Weights of a small mixture-of-experts language model, trained from scratch on English Wikipedia: 64 experts in each of 9 layers.
Below are experts of layer 5 (counted from 0) of a mixture-of-experts language model. Rows are named router (the router's row for the expert), gate (a neuron's input weights, with its number), up (a neuron's input weights, with its number), down (a neuron's output weights, with its number) and show model dimensions 288-383. Each number is 500 + 25 x the weight over its row's rms, rounded and kept within 0 to 999. Numbers have three digits each.
Before each expert's rows: "comes before" lists some tokens at least twice as common just after its tokens as in all text; "gets" lists some tokens that make up at least twice as much of what it gets as of all text. This comes from a sample of Wikipedia text that the model never trained on. Tokens count by the router's weight.

# expert 19
comes before: " the", " a", " be", " been", " his", " an"
gets: " to", " of", " for", " with", " had", " has"
router:492517473557466525458495539535493530432476517528496516515508505515464484532477464541495486471443497501500489542482510524535486496502497460490505447499501457477525504497470539504510520502498485544510462511482517515506538491515466506507456488482490499494493536458540505543473526542485516525
gate0:506509478495497499466484495496434495470490491541502532554449529468463519533505487524524458482480519482520488481535480559505508528513535499518521554503506512505526506504545500496476521488516529487485484505481509491499485501469505493491468497492494497532427475525560527544544489514509472514
up0:480530506503473512462512460495458509464499500496527518536403492491495489469497507553502455522523473464483480448523516538493552540497505473545508520508511503554500490510530530522461481519499524507513499511447470536521510513538473526502493474477531487531511503527527496494499535467491487490
down0:474485446503525489480468494484514514519496510476515476555486515507496478526557486522510483516492529481501503458493511492500542466483529499475475468516504481463569512475513470470479540525501471493547502535538507471465477488508509485467469478501511465517474488532511528493538507501490509534
gate1:509513490464481516508473533525503487442512506496522521483487511478477510521517551459508495508518484491504550474458509512497497500528503466515464453459477520521489477531557478469523486458494498480510522485518495561510537444509508459522521499446520527520517447512572538503490494516521531504
up1:496510485500523493503504546511557495441486503471500473484496566505494466491527538478528520493518487475506501572482554456472510512567523480500559469465514490532489535481537535488517473485488497522479496508510535511490529504449545461477540500489451497541460490512507554508536477518510533458
down1:508516459524485527496494492532509513489488505492434470510487498516481461515537505458477524577491514483565485484509490484503483544477526510532479541483514483488529517456553485508488501492494516518503543484520516506483508457510439520515469506487507523491500542484542557478551503514537501462
gate2:530470535530451482504458525512518493479523475515468536502489520498491501474480503516503471560539509518521478530526474556503515540499538518465529514488478493523538514508503523533482472458489462504535468496523551515518528510485504458478454500514518502490484518536498558506492494503479471509
up2:476488529496497488520492525499508486506490558507499500526462464538468488490508495501496497542492534556469526497534507456513516502492492522486493524528463491475487515454490511463553529520529536483539564452495479509489514543506517505500485468482510504483516482576488495500501480462587497507
down2:532448509547505538497518510485482478485486513493450529473516506518515501470469507519497506495475548493509522505562493499460546482462488510528462464483502541527524519497518534518526454494485494540485440513536477497493490548490486488473486530533489491517475542473494490499509489478513492505
gate3:485500461529527512501425506499488482511497533510498495475487512498497547536540523465475537485462494513479528491472492476515475505494532500496503504499506494514491491495509483486517493512533502587519475472550503545433506525508517501475511521498453512556504518467487455484533526509520496489
up3:490496507521480479516471502526479539488501493474511487510518466534502485473498463511436508493545446459468531460507536495519476547482477517528521479491462505495511467494563500550470490475479546478541501465470488486543486480470481504555507477529483509531520506535550516489478482520505496461
down3:501529468507478462510536489471538483544498494526508500514474497500511476466455481466517476546490480532511470510536506479494542496496459478423484549493528475517500519548468521451501525548447490479488516474531529457509453505529480497511522444504500489498464507515495533509503501529554520445
gate4:477484506495477447519482524487498531473497501500527469500477534478526489492485492495497534442495497480492476495517517496503513500486501489528491505511480501503505469488484539481524461516512496504531458511526585512520484520465497506455493480464478501538490514555511508481500492450436525487
up4:542524462499501521530519455505497521522498515477512497532471474553483464506459504490495500470481512493495506496494513498477481502497539496502507507477531523499467517491470488504520496534490481484515526508528501554499561517484521456490504475500485510475515473521530573497454513465524526541
down4:479506500504517514525450483503529522481493483471466520500475508504494507492504478468470550487479532450486484490463478508502512575496483500517507489495484562478490485490511521516500530502511454469528499498508468545465509516487503461593528501533532520492547455537510464508464536492508475475

# expert 46
comes before: "\n", "-", "|", " The", " ", " He"
gets: "\n", " |", ".", "s.", " after", ")."
router:448514484534511473510508463503534466497496525500514493504498498497463500499511504510516495490460516524508520515550494492479486516534467530527522535485521505540496480527568518496498500486529497513523537496461517495513516474526502496456490529482522476501486504535530465551461504494460524507
gate11:492466463509474510540493452496465543506508482471469488533472479506546520502533477523481465512493475507500525498462489523490495512461461521502497511465523526488429511518535510531463457515499517524480477493460484507497489468488469515480517452518515504501498492520487454520467471484447482503
up11:503506540466527496473494536494506476456510516515520501478506510510496488494428516474541520488536521488501455498523505505501516486537549532504510466557520488508548525493471508484527523484510455537495509502523499490516505538505528485488462509453477495527478485510530538479532522518525479506
down11:516512524507527483488501455532495512499489519532491503482488532501483517493482456510515484517505519507457514520495499491482526495436462516482508541488520513475500518516501482489509501510456496518527493469496520493526522504502525482516547508465476493530533479536475455520496533463531504503
gate12:489505544535519479541502482462525475515448507467541492476507527452472517520504519504479492496468478465505487547490418520484468464553492517491492469514529517500528478494458521526523485508524519473492491515492473474515471483508512520503498504526482474465545473473499465486497477509453515529
up12:493494510505499468527482488486521532510460502453504503468511529448491546490548498489492538519453452473511489540478483484534459513535499471498513474470497508470508464486468540518527527520489527468495462545472510459465473501500516496505459489522484482455541479506514467499478500516506502509
down12:509489445482497528459490506529420528494496475489470513485520453505539517522527470505497501479537469508473473480501534503502486494456504543466495538458534528503525494501487498498494477459486441524476473481484513468510549536502512457469526495523515491524495507514484537512474499508511498497
gate13:458496522488550500511482486478516493477464499514481492466528521485509544470469486496573528459479473488500509513511500512535437508496511512534522485478529504471453526526470508560516526534511492484543523494490543509461502525471505483513502507481497480504523483494503483539488480494516497524
up13:485497550490521485467519495564502508491502448485492532482491494463521503493507466476469489515513493504457479523500480565507513584534504476501559496526490519518485493473494516481510493477502481531492492511480501546471500530512492487501504474492526486506486534511523456551477508501452530514
down13:438517481490499506526508517489517486494460496526478501482529535534513531491506480505557494522474481469491549520521468487456462474504502521527466458500508491500471541531504484489486511459501479500490555499547495524499520532490487485524480533486473474516532493562573533518507541518500527471
gate14:516503461495494509497464533474527480556493552514498493476493486494508494458515465519489509466491468532476503461457506544507484457518518492513487498522517492517514482508537532488542507521509517491503567520497495498527519504515523483503528489470476493518527490506516477518510546551543470503
up14:498509498501513512452563465492523479505488540525545468499517531543496417513523526484511504530506508513479485470505493497508541490528488501493516467501528500482490487471505530522441479520512490508498498467433430539523473516479479511506514513512525513481521524494501473466544493521482498479
down14:507470525469522494481557511491506532487504517515511492489512487491482514500488522475465464550488487456521461501500523480473516517511529452510492504497484487493524509481438520487479463514521492554468521506540490482484483502498443476472501566521471468506486506485518487472482466477486490434
gate15:500520490526497519492491486465463487484470493505512472498504483500479443524474536527506522511485542534488478467522519496467527498505471485463532516468461496486480454515542493529521527473491483506505527532476563491502555505508468473476506507525494519500512517499476485513488524483526483509
up15:492540509518513518509513498498477494517467514512518518523503476477443501530506489481489499530518501485477493494518501527488531458492587480503513460473474535503477471502473500537494527475505515480451503526547517457502559499523518483517525520462473466479541525498491457520463508489516489486
down15:491532499549529461468479475467466503485504482507523531502504532494523467514484486476485477525480519481472478501516506517453487507470478518500514462522516424474503515517516501542450480511527512500526506518450476486514494508488507495510516497482551500493507507508474457504483518503546507477

# expert 62
comes before: "\n", " was", " is", "-", " had", " has"
gets: ")", "\"", " he", " He", " his", "\n"
router:474557538500504481486502509513499463509498524520446449505540510507476507522487504510492517493535499502464542540502529514525502439482499504499476525480516468495445502463455505557521489483510507519509487504527489492514524525502530479497519485479502482522467462500500488533465484507492566494
gate0:513516524513486525505469470548479462536458500514482492512527493487502477484471500547534502502532552503534503513471476550523489518506483483529469516513532458538519481529528495495508533485477548487529554471543533504531567542508489550494491524487504510522515457494534524518518520514490544548
up0:504528518518494507483518475555497467440506495514529551498501508484453512483484484504507478549509509544490477493486530514477517489526486469469515472508554464533493448482542518481497515507497500550497493516439524526539542513493514477501507504510487460486503531521516565483508527519509472478
down0:499471465463497470502495526527478459509513476486483525475493507502479501454489481480448508492502497485550499483475494505520512446495543463461548523524535500530513471544500496520521505530498506499455534500512535514481513467473497535474517508497529499507562503522464542486552448494458483545
gate1:513501535522507528489465463504499494465525471480506498536494497531526509524514484510534513464504483463548461496483481548508469498491486470465492504484485489510521516531500469493529459439470488503507498530491494454528534491492511490508466480487484499442558483497478489465472502499525537512
up1:508517514452561518524512514496507504471507457446512496531535475529529499501547463492555506495481512543466512509482514502493526522504476516516495527503524497488521465467537482435493567496518507545462505515549491548481528482492519503481518488504474473537472490478513513521489487528519490498
down1:515505510528507544518550480489524511457453484494510496494480532469482465496492537539454500508508494460494479516510493496518457492538531485535453498506506483516532478439499492494488516498517487494518534493503469509513480511520477485502491508480465509508515523476495510486519513529528506451
gate2:525513490470496505512427512495489501476500462496488499531512562516463485506488512452517513502506460496467554509470489516473513502488495514505460512515486513499487509536515557490522484512521513521516486504502518469498494538504512476474477510496510467445488516483517518538505488491498512466
up2:519505552466513543477474525510522523494516502481504468494515507522492481503492469477508496543494456504474507509507518495494500473520488501462494484483539510497510488498536482474498479519465545488470509488456519479489494542495483514510527497501475419487503501482527486537474453484530523499
down2:459448557495483496518511489516493509511503527477542500523526522472466489500524506538531482506481518479481516501534549496507486475503501471531483511511494485501455489549488478486508505478509497557519492497503515486539474490526510519486534488497471490497549522477463481473482523467514470478
gate3:493507478514477502482518505441481535504528545530482523494500493462477497522529543470500508493533498475523509515522444493474463496483510461481504476456494494513558503472488521511468467453481496526540490491483468536517503546554516479524543466510482498489539507528498498475465518535482534505
up3:501523521551481539500469493492472545483459514536531517496528507485562514519474485475501492503480470522480504487511497492501489524560495568513472516515476495467484486500527525504542541508477508504507511515527483515506499508491510492509463491510483508470514518508515479503536512519505517499
down3:477507500493485507520500494521558526521454485537497466478485559481472427501462475504518494501546507477534500478515486492487555473521477474528500471478493469519493485532478502506523526511506484495467487504514551522529536509473539535512497522502458457498493480510473482522497436503516505480
gate4:533493506498496452540483497469477504511498494498471480481496519523518501500473482538489551497525502480462525524532514519527557521548522489525456504494499532511487503495507547503500470517465511474514535504517532466493478552487538509483492468523480519479510501489511504492523534508508511456
up4:480465542501533522494509512456530488486521473517500461506515473499477519491470516499513492497502487534523503506487498500431497529514501489529525503520484492526524471479494517511557559512537471504472451483479459529495503479491458473537482519520495515506523481505494525488470533506482503507
down4:547556478512495516446471491488502470491472501458537468522516549493511524491527502456495501498505502538451489496499539457489498491485526503515547539514486463522498534560492520516499488498464460511489462491496484483475478471494499501514526488472477517510533497554519470481472460478551507508

# expert 22
comes before: "\n", " to", "|", " The", " the", " a"
gets: ".", " |", "s.", " won", " to", " released"
router:475516493520480490488473469511482499486500467496499445511478485476521476530507495463494510486487428516479552569516490542533464500482486494480538513459473481471498512492482531529482480452490531525503503482478504518534497480487491475483504477470504499486503478487536479477501511441426476506
gate0:537494472454466498493533456489480477544476485484507513521504518499508514504484474550506531501527492490502467527513513520509511484548521524492487479518492509504484466482593518462494513471497543515475502503443476491470543491535505498526476518468410444535512458513477488517559521481512497495
up0:480547503477507528501504471527483504506504473464487488510449484512501517512513452519487502472477495491535476524488519474502546534518521513524510489518496502549499499474505539463512463436519450555478463506485487484487498525471482517450517465481536497536487465455499498537515498537468505497
down0:488498490474535519457454486531501547506490554514469456556490498509547489506487500521441515523507514488535498479478461456537507499501530444460542487522487510525499499492500503579482547493550520533502537520528521471495500487515506474464486451485472496477507461471499478478492439507489484456
gate1:544470526520503497547474473510545547481462451500498499475504548482481489526521549490480530528469499521501528522484505490480498466528505495505519500490508488501546503507501496450504484478483537456500501476488517537508495495538463484524529521486467516451521513470478444486486529528518528496
up1:542492480524553505488496487517523506486457464490486489530492551504468492515542519514488530516499496480501541508483514506480511492507457486508525508480527483480525495471481515451482444516493513501507476515503485520513501522537441517478518528462470507508511468460544496496486510513511512486
down1:515503490501482497491522548500508507455473457498518534481487517487484481503465517475455500496474511462483495508503483501498528492534508470516461469482540474503536477502512478552487505458488518512490485539481536478515516549500504504494457519508493532468491486458445496496502479498514508435
gate2:512506502531529495475496539546495485515517460502483512527470492493491489494486453492494470519569497533473496493485460560456520494488511512476479514504501484535563491509501525476517455476509482537483481514557532445513509494468501458453481484512526474493453479505531476533523470512503529460
up2:481535482513537521506472535531486504557535532510520491545490481495491521483473480467498474569490475562503504499490479501477446487512527514502494486514542475515504518497503522508516486484503510441508472480498463491482480507449460482519498520489487475489547530512548509512509479474513524496
down2:466516505502510519504511490476486493493546538508535524497485450519463481511497499519463518473502475521491486484530527472469524501507505478479503510459439554529497477518500477471494461454484491493475509499486500489507553491515523459525530493514478509546534528528477505468496505437519484470
gate3:469487453502494510508491515513530534460520521531463503520512509500518543491502505536499459465487495493524534470529505517513468559491475499474511512474512450526519483498462485513501483462471522515489464491505474518489525496475485440502532534514494526499482471478511522490484500486535523478
up3:528511506516507506487481505489478536432462505538524490463472458524525509489503542452423513505503472517480536505528492502543495466479509536485551519506495461535506491530528525514492491511471491479537554526485515497462474513518521489544473451547484496482491482505493464502523496517502488534
down3:470481519499516506551511524484532495522540509503485553504481512515480451486516500481520446517532498505521492559528467467464503509498520490449508527528554483512472514515494532454535539483516528493529527504532492511489482499508516510500511517499511448515491479551502475511518530512509479446
gate4:549457512469527468488482508501525457486459460509499484516505500504526480540515572515446511490520484502519508444527479536497556551513504474526477521483507528514487489481495472495474495511477538487482490515483547475449510512555525499501517498503503488489519507500496497504497486540455503508
up4:502514511477506495500525489488470504484522538541491470499467472560489488457508442459511442495494507488492528531458524489510445486452566530478521542499486523441515503563512472503500503510487478464519500498487501548518467526488513495539492491488530530530523505515499507474527532484522484518
down4:460514516513457492462450511460509500497499499467524498471532504483510522498492461465493479472496505494524471512530513511521508506536505517528504503499499470507476487482461532504470482486509547504510483529504525521498496510482516494526528518486470491529522467559454484489485461449548546509

# expert 59
comes before: " the", " a", " his", " their", " he", " they"
gets: " the", " of", " to", " by", " from", " for"
router:475509558482461481492475520452515503498488476540506500475482507530506522492500468514523475526476486476487476533487507502469534490499445511457449471537544502526513494521503487456454506507519481516536493522512509502477513487506480524513462499538482510522491519487529450537469480486494514531
gate0:476498538560521499485526510487532480491470489521501502482459532474520520480492485495520490499527562489534482490512529518457501506498510510477508490510514505506490492505523505468499510502541512466504520473533488510486437502481494505527462514565521506499525463543556522500556437495477512505
up0:514477474450473517506472495521473509487487498526495524489463497450476523499501467479520490485494469559479486478496542491559531472513472511531480502515516520474514504476515531537500486501458484505516564519497507467524554509488510556507517561502522486522479481483507464505495519488493498505
down0:472502463511528511511502444497493480499476510511520490491493483459503487499545499502502509495448514448456461462469529463493510492490505499512491513474500469509495526474471491467483480475498497479506476504489521525428492521494501510487513466483500508476558482501513498521469472539457462459
gate1:493487529472497553540508477513488480500532476511506537506499472547491522513474521481522493497520500481506514447542471528494501501520507501479521515476558534517519537544533510495480474494510516464469489488524508502507527456500503472525497494486471498480497464524493507462509521507525486535
up1:493526521467517509493462520474461475479505473486534506527497537480478470477502455493536549459522506486487522530464515506443511492527497527490562534481504504523530515480511496510422463516511502475531562524510511467475517571539513459498475513469489498475493501553521516498514517520520496518
down1:506507539523515503503504486510511466489521514478480521478470516512462458508525494518521534519490513469497476517485516479499509487491546486476515485507552517479479480498526462500531496491468510485495535511469514498477457550549479484520518528488495484499491556492485476464486463539526475472
gate2:519496455479499418494472501525478530494465499510505519466491509495539502497486506465486525473525503496445506499538463460491469497493534504461479518515500456526531497501509534496538471526460448504504495519563505505468485487496504506497498506498539483525496501472475537497487509517558447505
up2:506500481515520463491499478467491518528541483515487462525482483517495453486488526524484526517527462533468498532529536526503505513498516478457503441487501517475488530514485492503535548530482473492522538502509462490478517514545513545499493493526556510543496511517493525512485468482491457482
down2:466459513506522512500523489437540544509490495504481480544462517507526527517503511472523509501481546495444454497525514470521499519466511462505483485515486508540493544498509476493547530503540502482518494538513485486547500517498487533514503488536514485508535536508527465501499492484506480510
gate3:555539467494442514488459502478465507495490510504506559488513507502515495470521478473512504507514504490504488508526475493468497502505526513468497510463552529501508468480531520502485504497479510526512522460528481487472490509509504505516483524508498502500476513502500505516518531548559470467
up3:467463507502457471501491525510500540489476526523483496527510474474491508516474513478479518482510486475506498464572484485493490517458484480501530503521485527515535467468510475504494498513470471484540492479532526544501485505558499510493499472504523535522547475539503505510472509499503537483
down3:497580548496517468487483443506488494504475479506496499503479556529476513501460470517492465548511480517532495509530449508489509494494475516472510550545515476480518501530488521500514450519520498486537532515516528470516508464518464526541528490471525491470434519552503491469515487456523515495
gate4:520448488485446436487532466517472532492484477506491476467485524502486504490470492505510487527465487507476518456485527516531489487504483472474512499479492475493503487476443537474491501535504521490548483526487531510476490527500525476438500477493503507537487459506515492474498490447495507547
up4:504450507438487488497491518499484561515493559484519491540515492515513508504505513501486537496506493474487533502485562521496537525479495513515531457530505496427518554498473522488536531549539445513506530502517528456517480443476524481474444478464477492543508456505512517488469550470539490475
down4:455471482501481522524488525499524451505469448505474457476452498477480531480511495492475496532502526496517508470487490513499513517506489487482475450508493500480470535507510506500509541504496534461512455463433469534498515510494509523541538436520484540490512518488505489506432483523508454481

# expert 26
comes before: "\n", " The", " the", " In", " He", " It"
gets: " in", ".", " In", "s.", " ", "In"
router:486489453506484499511483485484481553505488500478515543514526500493509501495495488518485511486519528534493459520511489507511483508500486519500506505486544482536524526513487516483500519515508508551511511474480515516541535523468481488486475510504512457502513474489523488483450449525480520505
gate0:474492481512516507479522483504477465488536520503496486513516486504509512485467512504472498499536490473507489538543531582555477472492510503480568516532474516502483558476514498507473513539512563529494539459498519510478494541542521479519517512484456474496472480464498500484535504468505510553
up0:509529486511487525501530497516535549484485474465495486514496498523461484491498458525526486566486496471475487501470549522515490509527505512479497461538508496494484485567557438503477490508463511471472455451508534474502495517515476509513540491437519501513458521474484537487512514522470474548
down0:490513448465505502483483474489484530492505529454507526569513510512501466517495469530464546490468478514508468466458475509488515451490556456498473530483531539459481462499477467510509501510519515492496514533477469486543503544468506447479504485488533506480521475506493479526534486511502492533
gate1:519497555517503490499472484501511502516537482465505551510488530507470513467477534508549486468498461531545495483509495526490495506557494511508537533450534459535529493511490474525493505483547478465454504494498507504534478510491485420515472529514424492473491487484454515531520492473483508508
up1:504524541502535559511501522484460505512505488502517513485456505529517522504539535506520542485504516534526537550539519541472497523502475507484545535501507496477512497479504504498477466545480492442520545556535490542492543490499519472489491501504511532479504538455511475532494493518475509494
down1:512458509486507532547465511532475485523475461533492470444498490509465506487520510522472456514513546488486522510487498498496544485509475483491491480514479487514534490500484472528515475471483510529488533476516518489482479492497478488505482502483478493502502511493494484540480502525531484519
gate2:507466509510469467499447550566505462471510479511517491521526520510499519474464497520509481501539483506499530497505477512524495471484538533428461477494538487531498527450533513472472505489470486527507484541483489519529524482485511488487451424493520500532472495514493479508496496509501518483
up2:471509523511513513547474471510544502518489525512502494528433496544478480498524540514530512508496457489484499492545518519507479451494483471524484507476457484485526510504505523557495523540509490459485537496493492519558508493492448512540488479563509490476467472474532507493517489494521526543
down2:515473515472535521548529489492529505485506506518524503500503494508510495509515476490490495480517537486484510461475533500545481497489504535544514533482475503515520476508496509469504541545541536522510481480549499499557453535512477522506510526479462514515510486512487503509462513523554472490
gate3:473518487488486517475483509482508478490509487510487532508496419523512529498500545469483539491502465473527506504500545504507466457484545530492508469489472507501533497528543512497538483478461448541533507487494496528489494523515522522489498541496494522492514501486523490478491510492538506517
up3:489502516524474503465475527524471459482502516515515465494518484481518503486514545453469517526489495489488506483485497477545494471486496515517533512456474514540510523483521507504516500511499567530525507526516468550514495532508483502533448476499487495509459548526538499483531531522500505495
down3:522530512513528470479476461497502509552522505495498495510507516536497439448501487443514447520515486485545503524482455539494504496483493462497530511529539521480505541566479547458504514502501509470514513542501549464535529513497486506483500521472513492499451457534522515500464524524484495496
gate4:498478531485491481508454518504520463472463506485524513494512516489492506480526477492502523425504465489491456499466490526505513533516483465461492492496502463472548491514504548519515471465522522510537496498539499493519544542547501482503552535518512486481460545530492471476540512437518501506
up4:548510532526504490515478523478490494516509501478499486503516456517468492495495452514537556456514466547504505501465491473441498546478493475487486511534500486507529525495467548498489513533511525520499500441515524502483492513516495499514473512520526526526517451536498552517532561444502519498
down4:484532509495486498490501534496518557484477494472502509484499487481525540482498530467452499456502541486486503529500489492456489480510511464460534501527482521464520501489469495529563483484509530481488534495428498488516548538466478475521531482505496516532539441493519453508475482514483497462

# expert 16
comes before: "\n", "-", "|", "The", "In", " -"
gets: "\n", " was", " ==", " is", "==", "\n "
router:439512448517489514476527507498513508494521512522480488500493471476476483511539501499511514508494522495551488522455497506503498481469510538526529484487519461467543518470530505544522476506492497527516505504514507536461539522502528520511505511513481503488508500508495512499539432464502484513
gate0:464482494508462507480555507485489508532518477521466487540546510460504495499484462536487509469511534535523493474471526524480530503486497526479497509504542544504509507469540580505491505498514484521549552474524491417509491478541518512519476488518476491510523488482475520500521523519540533486
up0:544505475506467532501504468522535511485498552483484521492450479485531541456493500488494473519526514477503524484507528486533489513482505505538477468501497464527491482492475503515484459528465495477475480497461532584443520468472456492476490499479523486549513499503489480521507501464484496507
down0:527507536468513532501529509529512518462519482485519573502506528539477514461485481493491482494539504530510475473484488491513487513477493482465523493465459530493468495528484467494489500494494477474538503477461545536477542501527521481456472498519493513525519502520517501471474566490519508492
gate1:537500469501487515513530489469507505443511463471466498481502487500526513539498537532521508456519514488517475501510481531513511536487494526513443493457513485496512539516458514485510479498510499476469475536528463484529524476544509496486520501534504493469498486525513538488504535468540489523
up1:468507545494543506511470510477468522566503551465475480490500521481470476500515507532555550502492495490518486480500498507498498520513532446458506521496470476552489517494510457484501467497513467466533530497508497499495522531523517508503512485480504504516512498482535542488476530489492508492
down1:561494518494492449514522518545526513494491521515517455520488540513502489490495487505504506488454516483462517475491477449516500519539482484531474517498540490480458535466533470546475517449487500506533523484504558475477479518497488512475491525523479499536535527477533511522512486538502490521
gate2:504457474490435521492465562532522474533473468485485530522552523534504473491495474468512518541544491496508513499500507496518511508459535497431470522518488490525481521512508505506522470472458489506541501502507516511527535479457521533482503513502504485533470528508493526520550485494538515504
up2:521524486442488495507484508521541517532489477534484500541506505513479488514464496500502482530530450486476482537495471514503485491518471506462453514502485491502465505505511481523545473499513493516517520489493504492530501497469500549495494521487493459518468499518502556475533514473527512512
down2:441459541517521483500483526497468494490529518498483503486471515494478491503512508524483546481490533502517465484545516468517537482509488506513493477508494501488469500490500505485475484464494477517475531506492483512544478496507471462498525516516553510509505554517491464509509504505471485478
gate3:461474498510502487441489513512459499476514502488522528456511458477518517535507499495502488478474474468483530519502471507459445512519493454522555485531489529510532519505537511473490511509489509526525502445528486550509504468495486521514478510535499530497501501501497509522500537503507492505
up3:514518487520503453501517468465521513464438501508567525485476499477522491463484514464490522491507527510494499502532557479520483511524530553481530490503455523468457494476483477500473509456491521467522503523474485524512511511520479505510466472520495476470516559475483500524473473488475502507
down3:490481524481470503489476495510532507490463506553471502535474456547507505475473496495518541538539502516496472528510475542507512478502558510477463484559546530471515483567456513456501484496541514471481497479493541502520499535503510497448478486513492545467463461486492475500467482482556483483
gate4:468504480507456519504472468522505479527530560556511527464485474474490532519508513505531444483485501471508479472489480539539520546540491494502449488494524524526502512517517536496456494485497568511484447532525477485504528518530491501473493493538513542511513547517511505496487532475485521496
up4:510475515541452506498442507471418514499544531526495456520493488520530548513501501501482517491488492468519479526525480524524514541501500525444518521487503512515499530501523508538476514512485474448490512541534497507544522501482454515511509508493475564480512478494509494520462490500522512527
down4:489507444527485557527502525490506505503508497480482470479519457520481497502505497518483549530496505466509477503468489524457493523500551460482539484493502526513479549478495493522502515492486550465530459530496511484493531463508486516505492488522477463495480519492501487510476487474537530509

# expert 56
comes before: " the", " a", " his", " their", " an", " her"
gets: " of", " to", " in", " at", " from", " on"
router:520538475477503491489491477486510499498452452487495485483492488487536500480533465460489511484479479457498533546504489488559496504517482498475516539525495462476520490526512500452490504478511491513511497506492503485502518473451502480522464475457537457511491489515506461507484535457501500498
gate0:519489485545504507510500458489455492531481505536519527490499483494541538509469506491542473496539528519466508531500489553520500485525506489509507524505526483524505509519531466496498475490513513522493522490457472464482493456528519468514524508538473485492515418508543508534482474457465485516
up0:491516524525481504484508509543511565486522512508529521541450463525505513505488528490497468523543476529478480494560484520492502486515476518518507463525530506477542505500554533521515457475516522509544506533479464515489483462536480519534509502492497478495500463491472537470501535521494474513
down0:467520502490504484506520500506500493488520502498482481554496467441496471454508462520525517504512482484503451501487478504471538511470465494527525475494520479509505457482533498515502464472498496514509503487473487457489528479504506497458454474554529488480524514518482503473493470527456510529
gate1:497508541482439489478484482504511523479548431485489475522524466528460541527498489520523519475520471516558478509502494505493544516514498512510510547477519500501508528533512502502514462477512499479466491501553518494474536490509530501479501531488491482486500471496514492504476510455536473550
up1:518516496488463515487481496520489496476540441441497482489472487501479511501501478529523540500494492517510539548487527481472554492494499533534547536470498472496476486491496503526503486540521467499468493534523494498461545518480497479497469487475491473506480478497509500488492493457521506503
down1:496485495484457506525562506490519517465481517515472494539461492475509539530497499502493502529505473503517531495518548452496498506490481461520473473484516515492523492470502445501517518472508460512495501453434472461503496541507505523513497496495508533482522506484513556518520503531525511503
gate2:510536482438493443532505489520502474481472508501496523481526472480555475494501521490485500496532500474482520489487491473458475484481513488487460539508502461513500452519518523498519459513500515515531507481557518533521476494506516504505509502447493507524492470478483510497478555509583498485
up2:494566500551504462535524518458510487508485493494497474508508486516507453527512518546490483541552501497449530488499484519508463503483490530457505525511500506474546505511505559536482511518516523523511506532505506500497513487549487510531508477475508509496519479492521533519532486480500509531
down2:460434488492494570495464511511516548523488479478459508547468495483510511513519482496498498484446523471496456463511521464539504520498521508528495472458505539522471539515496465463502519469502506512487461516410493492504515498469498527497509542511446512519532530496522487478477489537488500499
gate3:465536489532440497477507495492493486504513498495484575527471505500506527520529513457494517462480481508513519513564485489517479478523531481470512490507493502525538506500482476493501522452475489502525501513524441486489465487484504483480537493491483484518446480481470497482509495504472518466
up3:505546485530479498499491476439482488495496471502487525509490513479521501507549498504491528499498465503468508482539498495522478520451466533521510494509475524522536498501529490500467522480507487468536486507527524524481491464550515509494500471506500512526510512534498510495516486509537519520
down3:505556511500476467468524515516532477476495514540529554479483502473492529526442477521531490533543482520566504501491515498453539513463498518502493491536504482501505491555514516490496452522515527509488505459523489471501490477504517502485509489485491488493479486560493500544536506509547512483
gate4:513447488533536481516448512472540509502468461503481490519530496553499493482569461546531516484498488519517488501493474529493506513533500502501501526477491460541506542525488498515460460495488542521477496492496510435490557552533501502491530508464507492559527518515489505486518532505530491538
up4:516470522571549515491479502527524505510518492479444511496515489560503502482492491539505527514507541511507524505492491504480505472483489482501450513499442509506531494537463543475486514556520462476471509484473505548501540521536513487557487480491485490531548474490543504494515539478500499529
down4:496467530493483498505544535493532518532488473538508477491443486469503509506538475485525504490505492528501497480471492507554533536509493491497522473541475499483512479509505522511539494452530510477495455466453465494518536511481504491512522427508472521498485475492505444495460539486537505516